{"n_layer": 14, "d_model": 160, "n_experts": 128, "experts_per_token": 6, "d_expert": 48, "d_shared_expert": 64, "activation": "swiglu", "moe_layers": [2, 3, 4, 5, 6, 7, 8, 9, 10, 11, 12, 13], "router_score": "softmax", "normalize_top_k": true, "routed_scale": 1.0, "balance_loss": 0.00546, "balance_bias": false, "n_groups": 4, "groups_per_token": 3, "init_std_router": 0.00688, "lr_router": 0.00177, "vocab_size": 2048, "norm": "rmsnorm", "norm_eps": 1e-05, "tie_embeddings": false, "optimizer": "soap_variant", "lr": 0.00792, "beta1": 0.95, "beta2": 0.98, "batch_tokens": [65536, 131072, 196608], "seq_len": 2048, "train_tokens": 517400000, "steps": 4261, "dataset": "wikipedia_en"}
Below are experts of layer 5 (counted from 0) of a mixture-of-experts language model. Rows are named router (the router's row for the expert), gate (a neuron's input weights, with its number), up (a neuron's input weights, with its number) and show model dimensions 0-39. Each number is 500 + 40 x the weight over its row's rms, rounded and kept within 0 to 999. Numbers have three digits each.
After each expert's rows: a language model's description of what the expert responds to; "mostly gets" lists some tokens that are sent to it at least half of the time. This comes from a sample of Wikipedia text that the model never trained on.

# expert 9
router:512408548535529617535586472431412497572507547470497531488527503495504477496509495497512517497452444583487483456517498521
gate0:499508488503480565494507490465474494504501510475516499506485494496473452481502523543498375503506526491608504424469458482
up0:449476499474512470553505436436496500500424498615437526458421489473534503550496467511500579506490574498480499573506513559
gate1:572492500546469493507500398500489556519336487475508499378511435504499502513499546499501530511528509495506518513500525525
up1:501490494530493572504485456451495501508455397534510486458513501499505501499493544521506523499472511507480501463501502499
gate2:583549495499500487487500434497467549454544510500456449682500450526500499486515537514504500560526440496492481487495501539
up2:505479435507499419494510595530504425505476535434501507487499520495517496436508527514459596502414651563383541506496507499
gate3:531446442639504559542543478508528493493507500612499525469494481502527595505499527532564513514584498493444558510436511529
up3:494488503495489493671481488492570501499516507506611494500557418550477501519423485506521497507499481500591507554506672467
gate4:507510466544578492557502460573529473487506475508503516503473533501438504505463483491498501510519449442484503492528530502
up4:505435529485403548467464556501499543497552503435453496473498577520537590503528494525582504504502500500526499500500506498
gate5:506421507373497501467378502395364608471482498501497500486468518429493422474494499512566500492509511504435507504618497505
up5:508466454539537504508476491393462453496491382505494550473382489500428465436492582500467547415588510522507504498587487575
gate6:486469496472558523460514472527523526487569483612521493467495507517487497484478497485491425524501523501517513400424500496
up6:476476585494500500525490483494506499448462503495499499500492407499516507526565479507650417453488483503514478499503509564
gate7:465508439463494499502508509513474503542517503486498537500506503516497500553549505506423512494500505477395499535466537569
up7:506480484535499484494516524502495417484479497562540494439507500551483450525429490484495508511482462486516517431486481478
gate8:480513486493500501493459434510476499487494511480520510508497492484472500494566478571535476453490534507460481545494521509
up8:501510558491527510449500502510484502422495509500522495495511494488522493446499567502502410500412492495502408488551493516
gate9:522519543513501484510556475501506505503486498500499607505462541482512491500485543499474504501500511472515527547444512495
up9:499488488477498503511476468459502372535553497518502462422512528499504413500523493501502529514502428449500495515488502507
Table and list separators. Pipe and semicolon separators between numeric cells in tables and lists of years, scores or statistics, such as 2005 | 2006 or 7; 8.
mostly gets: " vi", " could", "---|---|---|---|", " |", ";", " March"

# expert 46
router:543533537554402487494529515559362517487559494467549595528494469519431434538531478534479502457457490488532489515478471457
gate0:530577474506496467449504505505411504475523496483486500490500530510500512487492495529525497501525720591482544489503453504
up0:501462505484499481472471479504497559519469508499501416498499506464493367498500471506495502532526482358510350501499523515
gate1:494531499464504417518459502467499496492490582528489500502500501494498487509513494477545465495554445579492494477511516483
up1:525526490519514498500505500499458500499499500497492489497499348472577492500503594418508503487624568501503499473479373499
gate2:506490503497502502499502485499598533501325497543533422497540553492500498495568497499506502519494581511510500505512493495
up2:511500473501523505404450476501500587502499501518504470553493500498504506482503448466506511501481506496506467460493520501
gate3:506498539502515508473497460540500486507460508481498535497511531370508500474503483501533480412515636496550497500408505468
up3:510508500506505491497399472498420503543570492497500497499494496506498506541516508500328496538501491502509497564535552505
gate4:451510545439501499429498563545515503473502446485471493513508500503472464511498506520539519510516492514493513519501496455
up4:505475499501457482503502500498432511553524509565496534510545469509464482477554501438445495501473509543388487436570484526
gate5:500503489536462480497498523491542498470510405500463525494548493531455471479467515498491510533473493496492613557509503481
up5:500511506491490500533507472493545494502464488498463477500658453522419516471638552513488499497515502482497509556503383492
gate6:500504504511377510502505546507483499491509424492503528500557608415499501537534491522502504552502437609478499513515498437
up6:458502488554364503500497489511507500453567410485521497470524503475494498543504474507506496505499486601402507497612511501
gate7:465512469497517501511521476501485553495505501613532548506499505512438551523502477506501501519433496517441488494434498555
up7:503419510510498453502515493496452526550456505582502492515467505570499484506492503549498513508524502512429548500399545525
gate8:495494492512519487509414499506501477512506496447493513467495495490494507498471522496503501524499421512496510419545511500
up8:497599495518434518502589500488501496471512502529509493541484506466510483474509513497501508435548514500493489640464495554
gate9:474498489504543512394658498474532482524504533476593516495534485461522546507540504530498394513512503473500471533434474486
up9:497549494487494488512572521486529507498570604678516495503500502501514481496499498483488522515475484498461506492482500498
Capital letter codes. Single capital letters in abbreviations and country codes in sports tables, like FR-A, R-U-S, F-I-SU, °C, plus pronoun I.
mostly gets: "I", "BC", "U", " French", " League", "–2"

# expert 43
router:455473504561481576504495538438605511493520483481448452478481518478499486506474506462534473478509410443534457447437517466
gate0:400470527516534498391483503566494493501518537491442511499499516511494511474503514487507483492587504669531534513476578452
up0:500498512492499538498493499450501496423494499502558547484522485485467475500513497469489458546440509490493369498562502509
gate1:501496509391486503590516517521508413503522468494463633500477502508488499554507500529506499493350499500490500494553498464
up1:501317536477496489510468418483517583415500500496481484475487531497428534494461500513512492505594452504516519532421543492
gate2:504465569512439554501464485503500431529499458500509481503496501495478568500515500500516451545484572493461475486501496505
up2:496500492503500499496536501497496553495492503485490515488504585474506500529481522432571656394555490512485562505500521486
gate3:474480484506507509492505485508503486507497452494519474485503411497520512502500499500498510493481483604440495585553655530
up3:476506504501504504509505503499463502493499498430504457644495493499510473500500512493496393499477432521485453514425541514
gate4:592501535420558506526474460432511493497503649487486497500508497513526509492432496500504512495506518532480461540427490595
up4:501480507460500480535475508418502506504483502486494484496504498498499506444462514500521506391495517504484488513501471501
gate5:472522418504399516500521477464503499374463479502436543473478535501493469502500415501503503497487569498485508507499498490
up5:505489508488495501543464537500475473505527510474499492511586500482399466511501535489485514505505516507579496486501500502
gate6:501552515491516463490494511479497478379519467468496537507417503499506470495526571457536505509499501502501579497511528497
up6:490498468470401474498498501512499500500570506492499498499501605606463486505503497500622499499502497502500501505502537474
gate7:418503600502480507461494493509505505504469613565504465500500610598487516494483583448500420476466515501497431484498466558
up7:458524553608494502458502485525549503529485487517513387499503489555493523496472705470500447412485514485497450501507493548
gate8:481502497526510511470533500499507595525496512492510499473523550506497500472509489499452489500391545516500493508500499551
up8:504503534463500527517505492519491533486481511555498506474433495486512595507456500482504515501711458434497505446502500507
gate9:443518510491515492476496517494514339491478525509517471496561566498571478501495500501487499466554512520499486499481435563
up9:498500488499397496486500488481508549530500479542497461487448500502501545502524494469501553500503453498499494495501567493
Sentence-ending punctuation. Periods ending sentences and other clause boundaries such as ). ? and heading marks ==, plus but, while, However.
mostly gets: ").", ".", "?", " ==", " but", " However"

# expert 42
router:474502424485561476468527493571556525510550431476437524534525473449479538456520475499525457505524426484484513472549533531
gate0:501498504617462513507524469620496535488452483531545524499429498499426503450523521474490515497487498422492578536495533494
up0:502495498505497445518488448499605498497474459503485511470520503492496476514501449501506500492506505608500498528496549565
gate1:461497462481389504426510489505432495392487535486452476499511499494499323536493499501494500499498511544491501560486496406
up1:498519536507551501508498499508497483570510489523534511499429481497482528446465500458536535493494490462508499400511446523
gate2:610513499536473500508517496454467500433520497503506500492500502508501541499503505518499487380502400505446497500503486512
up2:456429474535524492535493500498482546500473506468497523515515500541478500485493495497490500439493501647502520548498485497
gate3:512482508534540532502503531465490446493495492440493496511544522498502382502524482518502517500501455495502502396503380516
up3:602463498503530493608501518474500499507502511534566510508525499466596513508499592429510530540439500400497423506487499561
gate4:546469489546423485513498503447498492502500502462487474498499487514394498447489501594469490510531498501476504498499501449
up4:490488493479487500448450468506499494479497499494510491504532462503516503337500506458511497450529441504488491582492497557
gate5:502440533530500506504491492439493445501498583445488494543500494507502504432502499503499437563535537425523339523504592503
up5:503507466490473500494512565574469512582488516526502504493565531491500462496461496502483503459431501480501581489518447518
gate6:444565390501487519404484499618506502561397499498498499414488551505553497497490510499500509469538473367471511492501507518
up6:500500647496610503622569495500509515500504503429507493499500563508499510470500507465467477499411442500507534499512463486
gate7:504628535478505503472460498499507478465431515563494502485543561500540500493485502473518378505524520612469502500454556512
up7:493497501582415489506503467583422468495484571583501528495500543479474476495506490503408584478482502499466531499496449494
gate8:479500460556458499557501501540456401494505534487513515514489489490471425509525498493518499503498494494458505482499513504
up8:499443526500465459562510504522488496512500501498552500504492499493492500504499499488531572498501507488505504501500522525
gate9:497502574525440504540532568416504483553502477502495474538504500501514463558505474508587479541497481499497490348534512492
up9:507507601554500500500513482457511502490503494494494486546519463523491464467434467500499508495467454494585484512553525500
Definite articles and possessives. The word the/The and possessive determiners his, its, their, often starting a paragraph after a section heading or following of, in, to.
mostly gets: " the", " The", "The", " his", " its", " their"

# expert 5
router:516543481489535484503528499495568526530530486460579548468461529446536533476474488460564513487460484413530455485491449519
gate0:499490564490463493501497514548366497450338457500500471510491466509500502501456512479417528476499452513499468504475514589
up0:495519547505525499505405492532582446500500506500442504503505452516551495567490578508499542513500538502515545611511492572
gate1:452508534505467536403525588487500517496520494470504500498504503534496496443496503502503502504525488500495541509499520567
up1:498493458495611448512455494558485519520499497505443489502526496517508529545536506522497498480493516480497480510486494496
gate2:527479498510574488618514504495497492439513480498466494516506499574492477541499494457514385521428422500504521474520532499
up2:453525502500475505514503497491489451501414481501534558585480523404500502575504466527487504488523493515452518492379497501
gate3:546469493501564506494582515508464517477547514492537510459491564500507547500487533413507474525434496483434534527520455609
up3:506506490513417569540494475454495486532503506511365491501503500517476500511515502557500517489554498488479475476518513394
gate4:492529481535512454539478556504525453493320491524511484478527523481536501510531505497478492461512485503473437510461461445
up4:500426501488506503501511488506429502479494495467470371567500518517515515411503495448465402500539507513499461486569500471
gate5:510499502504495505497519492362511471501536499519500508490508481497462413558499499516498501501512462532507514474376516649
up5:492502500585484497500431501514463471507497509557512461512471504508497502495498485501533500481500438501501488478493488449
gate6:500497505499425501502412499548553489511493493475507519486413481456463502544517513377510442507495552489539506506498481494
up6:495437483493499521511520551503502492500501519498477491442502453495443498499503481530471425517507563464643537635502499532
gate7:505484519501538519455359500507438558488507534506475548482477457490494507522532498560499629558475491485480502505546468520
up7:500510467509477519491563565491583454514504429506628488580552532488482490550536487500508497418511464502482497557383546480
gate8:472580505496495508452481458457510484578311546504477479512496502492503439402500479480427498464499513495499502493481485466
up8:578557514506506465491495499491527507386584453462402468415515525508501552525497502645496500507530482505469531487505500500
gate9:357432505582507477391505527502486503484471498504510501602518465508537524506503522540496500499507501514499526496361534488
up9:499550500465486506516563510503503488493355493502520562504451384504512484507508502523491500497460342514557503471494502499
Table cell separators. Column separators after a cell's value in wiki tables, mostly after season years or names, plus semicolons, hyphens and dashes, e.g. 2021–22 |.
mostly gets: "=", "|", ");", " |", ":", " –"

# expert 48
router:467416585552514497505518487475563460552502490484469528497506510518496482518433528485466500500492528495464504528521520552
gate0:613481535500501499538477499590468489498503483501486536588539500544418498549500497403585503519513572488502536628502502523
up0:504526496503479496549485582499478455475437419431514492511572501566498500500525513528501600496494504498485534510501501499
gate1:422494500428488501494496412500520489498400508496503540479545487544482506496493426471492373544463499520474499503503521384
up1:489508496457510503494570510534496461512390499543547446526527503519472502438430506452501522519513487447501497501508498504
gate2:504465543493527477535542500552464507581462513447517538452485480486535538474491495481500547513486501454504508498503507574
up2:518498534504552525507539473510484525505491451491497541516500501499530467458535421497472507505487502426492483501347494484
gate3:516500494500521464496499491500497504486504504523489462494484485495502500515512501473470502641423463497469479502460507489
up3:521482469456443498500516500476509437531484486501507460495519558502501519371523452494484467470476488498496359540508495528
gate4:504450502464502495528496449519524654502505591576497501534486552468454382417523556479498462490501500509493499448487501500
up4:555503489469494460498488490503502499489529467434432552548596509512480584517499430501554533505475479480530508507497502504
gate5:500498426511529493500497497508520505499513479501471487499502500479489504479484501473489503502458498497515540604487597510
up5:500537419488479486532624503539499459504507509501504494495512640506497488521530500532515580489561499533495502504491504498
gate6:422490493514530467515500520501501488528502502539564484511579500500507504482500501462503461526491498499400499502410477523
up6:655494459532542501497504489450519503529517517512482561504513507463489450523500519486498501498458500422503503500516513477
gate7:499504500500513494508457407530487518499505527458498523502486510485482495621570555524556495478498517498414523600492497480
up7:491521501506498432451570493494464520497489539470403471497496515517478497464500500500505494470495452508461571623455422510
gate8:464485492507487487488495476541620496483501502529495477500534525503497503515436506395499502491486495478499524568531503506
up8:496501523542502505431565496503522496502462510507481501481524534499465458526479578493410487442473499479419527490501531513
gate9:514483424491498502511484435525458595481560503468502505468626493470504412493498535431481489518408513485482526531501486517
up9:386468497510493504463476520501573488506417452495453488536500500454486611458500498470503413490529466502509524500505501499
Indefinite articles, paragraph openers. The articles a/an/A and paragraph-initial capital letters after line breaks, as in "is a commune", "A legend", A-lthough, A-t.
mostly gets: " a", " A", " an", " An", " one", " This"